config.toml
num_hidden_layers = 10
hidden_size = 192
n_experts = 128
experts_per_token = 8
d_expert = 32
d_shared_expert = 64
hidden_act = "swiglu"
moe_layers = [0, 1, 2, 3, 4, 5, 6, 7, 8, 9]
router_score = "sigmoid"
normalize_top_k = true
routed_scale = 1.0
balance_loss = 0.00533
balance_bias = false
router_bias = true
shared_expert_gate = true
init_std_router = 0.0108
lr_router = 0.00228
vocab_size = 19667
norm = "rmsnorm"
norm_eps = 1e-05
tie_word_embeddings = false
optimizer = "adamw"
learning_rate = 0.0034
beta1 = 0.9
beta2 = 0.95
batch_tokens = 65536
max_seq_len = 1024
train_tokens = 425700000
max_steps = 6496
dataset = "wikipedia_en"
Below are experts of layer 7 (counted from 0) of a mixture-of-experts language model. Rows are named router (the router's row for the expert), gate (a neuron's input weights, with its number), up (a neuron's input weights, with its number), down (a neuron's output weights, with its number) and show model dimensions 64-127. Each number is 128 + 32 x the weight over its row's rms, rounded and kept within 0 to 255. Numbers have three digits each.
After each expert's rows: a language model's description of what the expert responds to. This comes from a sample of Wikipedia text that the model never trained on.

# expert 37
router:087080156154189154074133075118122074177176161135150154083186109126129164150115151148110106144137077109162129094107146156195117124111172135117111120124118176080138186173091096138084110129194090
gate0:131077135159146118085161115119136151150135135147134136199151143139040120120165107165100084062124116116157062077117161081158162151120185120140172105078170200115142171123090168079136131164157087
up0:099102131063086103066137134157142121127105150089127152193124204158123122144091072061128093043145087110163104052117149158146163168109148179155153104072135115133164156203101096116105101177174087
down0:161182147196117160162083138118180083048188086161101102101124138110142162159120085145134090149157112137134103118154177103125161105176152091112094117144131109139092135189126145120114113135156143
gate1:183101111134125121164183095222099095123133168255146126119118110175125107100118162146165148097111087163102139092119109124192016175058096100131127157090080127142135132104132150149114114109098165
up1:111136134032105144158069127085115166161124127124089067155091125087125131147154058173110195136110194112181180195122118101078205125157106167120142145150118148122106181106103144117109164110106114
down1:108063144108097159089138088158093136170132106083144103132114115186079113114179146089138107149119035091119127157102100111161122180177153108150145152126125060142157142115133090138099122152145113
Description: Participles and adverbs right after was, is, were or be, such as located, based, known, held, described, worldwide.

# expert 52
router:087093193140150119158111139113082092191144125148106158070111143178098077134129135107094101210208139123180128103096133119145156154173152116142098139112116185081094187166106119128158126054189181
gate0:117088114138121136167099093145157134166137195172114165148128156122106103117141049077120103108116135105149152062126122129123150145124078104030097135111154113139157103118157095154119096120110086
up0:176116167056158113097176178136128123112100074142158112100163122171137117166099167133141148136106100070150064105190105124156129136127170140184115117112107190149097129197143169196151108118138135
down0:123080155161113141120108140075116171163134142127111137100097207168102137146100131094105119180095166138147122126089111138079089171088117110143147138179121150197114078137094072114128087169165134
gate1:136089092117135139135148067152151202128248126117123102148129158087141128059083118095123146144120074154056146086100109173131087135154114109134140165102172118122169174174175072115156051175098146
up1:126118106129163156082116126058138113152136144106112134133100098114115179187136143139091180026108127097148150111158122087139087080142130142150090105121139114181119130129115126175151107176100146
down1:117173073117169113155070123087100084148133150153118125070050175118074103124121153064149148103129130118150094073135110145133124157169169156108115144105092121106094131176168132051106124129083159
Description: Capitalized head words of event and organization names, such as Davis Cup, Ohio State University, National Football League, Championships.

# expert 22
router:110104108098162152126073090109081100205134172155109180095126075187160148125104073069109154127166118151140048084086114134155118156116184117135104135148134164128185168113120162201134095093154148
gate0:123103131143119199166161155204106150125121099134118148121117139151177126140139127142157109077167055143139167064104157140119123091115090066152128147145133242155136134120136084146077120129151125
up0:127110132124134164168165101125093125119160175116129110128113119151077192178185068104155105129106101165178134138153112162068157152157148107113176111175104079047136149097121155138091135155135101
down0:161126132143106200138115089193159166142133096048116090162119150115157136134159170104169130113143100134106132169122073140106132176162091096063108094133157114089096167156118140173121105081061091
gate1:155106118166121122135171174129160168153129121144148128162156170193102169124165143143113121087120061181108133094136151115073138125158099157099105101101069199093167138137150137156115091105166102
up1:081149162155108114095114147158140146113129151098052200179128132134083146127089147107159118128098108156123126140124130179160134145176147166164144120158113071068134146123110147110151139103168017
down1:130082074143195076141080140169138192197140119115109116100112141075145050125100113125115146147130081152099120160090158133166098075111098139123103176117135137176113086105133141135160103130143117
Description: Syllable pieces inside longer common words and foreign names, often adjective and noun endings, such as dég-ust-ation, plexig-lass, sc-ap-ula, -ical, -ial.

# expert 2
router:100066171159138136110118175169089125165169146102117100086087156161142192130125090121102176133191153152153143127105064102094141102152161106111098145125099160134157147167131128145108091087153142
gate0:137120132125112119085150159132148093151120076108129148129118142070130169108072125087113149060067148148081109129141124180103117116067113112106147133164151187128115098201171073146145083166126102
up0:182117089155138130162062083093109142140088177153122146169090155164139141124125080123147126114122126201092116112179170162126091172145121156107095155100151130177106101164201149087093112108103120
down0:153185112136124138125129121138063129077073103161156137115207186148144143121144128156141094216174116176131166128133124144102086129086091146121110099167106152097143063134157133097117141110164137
gate1:120135143127163163141112072147110076133163123204103127144167139145153115139117112055208111099154137159081182151131150157105145097112131076135093145103113134133119100098115094119131078122155108
up1:102117168125124165091087100202131089142161147098148120117096110101100103191150139161137114080136085192097128048138123122121105151137116119164078120171099154152090165090104078093153146100184123
down1:154081157074101160119156049088148103056122117141108091118154146139134146166100107164124142163131062146141129163129136078204161098170109101126183100196173122095104132075143124144114187172093086
Description: Verb particles and direction words like up, out, off, down, back, north, plus sentence-final periods and some table-cell words.

# expert 13
router:161109174078195112114134148097115164192114122123152144047066161100146115110112071121046136108156134139159136088063132185193186129157119134120095127077114109131152169110102129116100119081160153
gate0:094090098207071118143143066096171143138124168128054123077111138097124144144155134113127133164122106131081056112120125166115090140181074076159112166146204173113162161122116154108158142128114101
up0:174097076178165083158109109104097166110082138109157119169169196081161114093133119092198141100175143139118081057151101051131107142163093130125100165145163179191151142098133139106139130156091152
down0:067143106107125144112096113122087145095103153151088093153091128133095116110173164061092167144128131095104161121111216110140108132186159145188216160162142129086118186194180075191116164106081156
gate1:070106157097070178160076130097099118148150117135094125157067165103147157116131049136132141135108117177095149090140113136120114150188225083130165106135086162125129102155124109127211112133072126
up1:153102199148142107105147151192112078088176128136198129127119119138135138132118112115137126197212115103163171148067147131137120091194096113121156105154156127114198128159122112136092099101167148
down1:122110132117142163115120088194085182098156096079121105115122070167163120153157115137110132159118152094158171124126139114109099135161136107074164111132026079085175176082159132122126131114155108
Description: Middle and ending pieces of longer words, often Latinate, like -ction, -ulation, proges-ter-one, Soft-ball, poly-mer-ised.

# expert 14
router:106026103125160093129091107155120159172153132136104150116111147191140184089081082120125153141163078156096158146117180141130098123205120138118145164086130139157138126155154083154124107079099171
gate0:166118130106116151145145126132151205135135095091126120139099084094149142098078132203150162102126121123109173115193124149131067130179110081086171152100136091141143145089136156143164104065120133
up0:104140105120116171158139045108107121157130121142108139102112113181168156117139094118102162111138202115108087167112123144105119147136130158165144128180132119138187101123129163181153125107096088
down0:156063132150184123076095197166133119082160204182171122124140127135113121098068130128135110091166182084136129143121081146123147094110149082155180143120131127162154119118138220180093084124060112
gate1:141076143080142175098126153080099170132180201115130153143110162160116045098139164144157098105073155147115133143125163168074072137128119131084162106138091072154180127118057177123134099149176137
up1:125160154052131136086085106104115173125136154132101123153142124138099157153092140128156117143123138108096124135109154213101111132143079132120178202124119094172079133153119145105127118132127141
down1:149130167065050121104097241090133107009099133109174075145118085094156153170149153133150143147078144108138131160128122106102124123108138170127147142110106148118102098134121163165157112165148173
Description: Infobox field labels such as Country:, Family:, Kingdom:, Born by:, plus the, of, in before places and nationalities like American.

# expert 4
router:144101150131162089078150142106138146198111144114117178096113152117124106094112069090086133115157135105116151112103171185144127115133121162105106104097140220168105130188160137144152152105179164
gate0:151110071132120148084084153131141152140095172169108151107044119088131122157131099084103122138111091068178111113113127078164143122145122132154164114182134190109118128110116119167120154118112143
up0:142112125132173069203100161125081075134131089091189108140159157155075141137173194148097120105155092123127129170105163109129144155116124141062137170101075154105076105170124105220132170163105096
down0:176123109179131114142131180149115083126211121107111122116179144138129121125096150122082139136135070139107156113109107158138140144065197079079126087156104069126129141237138121099117135125116127
gate1:219130125136130123078108148136149137172132155155124155175101146149120183173133168122134187090146132111090149150094128151073114148083173129042145126145147152122116133066108100140114131145061113
up1:109131103146158137072138156127117154096107136131116062054108113103132113159112169136130094139113071125128125129151141113146092089115093099185100112115148103095202159126137190105113138126117134
down1:126180129127100136161132149085096143153096166110039122144118126057111144143130122110076109167126176109135128142167079095125136118127100101143123159104059147075166141094090095158094108127164136
Description: Second word pieces inside proper names, often right after a capital initial, such as R-itz, M-omb-asa, S-hus-henskaya, B-amb-ang.

# expert 12
router:143084083108108082101076104137080154192131143109154146081123147186160152048112134103125135120166109143112120136149132142206120152143118092158094189146089127136145124155138101137174063053119123
gate5:126129126151171188126197080158106122117144120158178114100123138154143069139136179180131115141089151158095130134152094161186084198103085083137116062153070085128133104122047111150172169102102152
up5:082149186156081127154102167156123105103116118107045115135116099105092167144121148101092140133234137154124157142114122112126143082121152149091115088104132108084127162150146146134117077140176176
down5:247135134085164149104153108115125121048098174130149177121163113090130147152176170143123097146146138099137202136123151109145120152148109055097142081122150108144182111106134154091117129137100143
gate6:163104120124162109098166155049195063130184195132065119144101126163150111183086099218104032129146130194111134122107105128124117111105104129060138145105076117135157138181112094185175176145142120
up6:165143125148139120095143089193174216135127112086148122152141177104119124110127161090137161177108133138127129144091135137083157138142176161092139122103176139093156106095135107157048181113131144
down6:131095100099153117141118151134163097249087120174099105074092129087136096172129125147111159093100087105092114078180114116135154146091144160180117161189138121082125102112190124182150149111094113
Description: Start of proper nouns or articles right after of, in, to, by, such as Syria, Los, Robert, the, a.

# expert 40
router:116094164111127120109086172160131100199158119131139148124127151178104143102117086176142151147118089127125098128098093154077142158152180115121147157148109173091154174173091068168100122062129101
gate0:126111102084143075162149111135102155151090132163132179096092158147159123195079082109075103135171116158085160143074099168143096167117061108154077160134146101091197159125082120172150137112162132
up0:173116184076176174135147114118150115133156140098165108120141134111108106108151142119115163113099157099166126131082115150168018082140167112105160151150176115135149184125102121055163081148073166
down0:134150125136169161137104125096103123155111146187146104124159115168157169101134128150195127154111081107114120152114108135108171099096146081119110141147119133154120148148085164157131113115082067
gate1:141086123159213076075159139125147130151122156144112100212164135131089195131132093181168085110117098119128089103145109132103132134141101084115135104126083151106090158137110128137173136188181122
up1:132144123073159167139079095150078108134120140182138129153070118113074097128079161079100187102127165147132191182131154097088130147139102144134143154183134178086146124093060200056129089126078159
down1:142107084130124107085176136103125163157128156159157076166098123148158155088104159164154171132100123135104140192047133165161134099096050125128057159157125109137183127114125092088128135119123125
Description: Second halves of compounds, hyphen and en-dash joins, and "and" in names, such as day-light, Wisconsin–Madison, 200-watt, Streets and Alleys.

# expert 50
router:125086115108134079116133127125107117203118126147137136158116163134128173117083078116076138117114138117140135116062158139189133116105166165088099114132140147101142121132065108137162078092142129
gate0:205102079113165099165207099078159125150132119170087137132142092118161128166145181126073110101212093142133119166118135129136094155117094147064147162086098141207089063083180153178134114118080148
up0:121113118108075065141093123183167094096118109131105148170165120133176136092108135188151165139143138141128090148096147102131137164144092073160142109105088177182162053141126102130143077159072145
down0:161132088136148044127075092150162189175104130091132104129118124177148078158085122180109132114130140162074156166148113154158172126139049111141153162134123088136159163124161161136108138113212184
gate1:134104132056152079166096130149153101167182117169095142108187091150147151074128087135091130142071030124148070109116097135194118098177132053133162118178147184078147125121123096147147114098145111
up1:088140198146101124122075142135142136126111151128117120076072182100143143084135145068103092075114160180112167126127100093105154102135184130103111119167125123112162129072157116160123095093107109
down1:090131168129128180141094062123117129127148134121065138053126143140069117107098152173066161127139111138098121063111108084109131076146182084144095099109153136137121165191091089151117087149141167
Description: Years like 1969 and 1972, Pennsylvania, and middle or final pieces of surnames and common words in cast lists and tables.

# expert 56
router:132039135123138092120147130118093110156181136109155197115181133123144121149068064071117141158157106145152122103110125135143089136136135141157087143085071168124185101128073109129091131091148116
gate0:132115140153241105111167149162119139151115079124143090088122193199152161114169106112132067132102130137083139065172087162155153129116140121067114153229096175094128129134141135098106139104176108
up0:135138045164067126054090128112169178163225153118090083129127115147108163088137120153103152130181143108136123151093132137123145102135133170096107123122137114098184142112141121159142087149137130
down0:149170138222131136124068139144164124044169147116114085097112118104107147166109173139123146145152152114124119112147137141118140124208172149111084127087093079203184150115080100154087096126123167
gate1:071115134127130121105135140190136172150087135146097153146121146129161113148122113159176141122147112099185083118139073132130133216120134089080125106073102183117126148170080152114121142090160138
up1:087113125098191089131165124142198111121048125177116135115109125052123153170128119162177105097083108079151139107131063079141125131109095122149129121092142168161202114163124143092127141142103129
down1:144168187116160102124110126143122136023081097091126164160156154153118102113142114134150149139136174142088108136159149112181106135125089119149147159120141155135095159182133140143116096098134108
Description: Past-tense event verbs like began, announced, moved, returned, and object pronouns after causing or prompted, such as him.

# expert 6
router:165091152107198100074042144116110143173135144165108116082147115147104088134137092106047113169145125113160156115056121129137115126133138131060135149092152125128145140133107154127142091097134155
gate0:129118120157128172163108046151143089141198156136125145100114094108124166109118126084160109138140192142090127093091103168114165162191113081080133133114146181116113137117129147126142184079136116
up0:125120161166146074145104098101122204142142138127125141168089126166113176084178117138111181177153151187047099134040096145139093108166075122164133157160168103136138074149146115117135120154161146
down0:105198166152128189095140096063175032112062140120122150114143126078176108110132086148127118135117120110229055114125121149124153073050121123068160077112116133205134126102161114112152082155184130
gate1:125094099130143126107147170130067130152127171084188116150090133140121157135131175189130089159154057189138079112137105127122104093103136113109129111148124136070192123084116091187136174061078095
up1:143141196102109156091129086114166159109094133139084124123131121137113096142132098130093149123039140154147103115088097127218107145118134150133164128160084044190174158090111088170195120096147054
down1:124131127108159185130168138140097152074075122086140143109121147122179099081166093162110098177150174062223101143143069087164113116147163133136055125131092106152070159169137150162133127140169121
Description: Word-ending pieces that complete nouns and adjectives, such as -ation, -ical, -ity, -est, and capitalized nouns like Battle, Prime, World.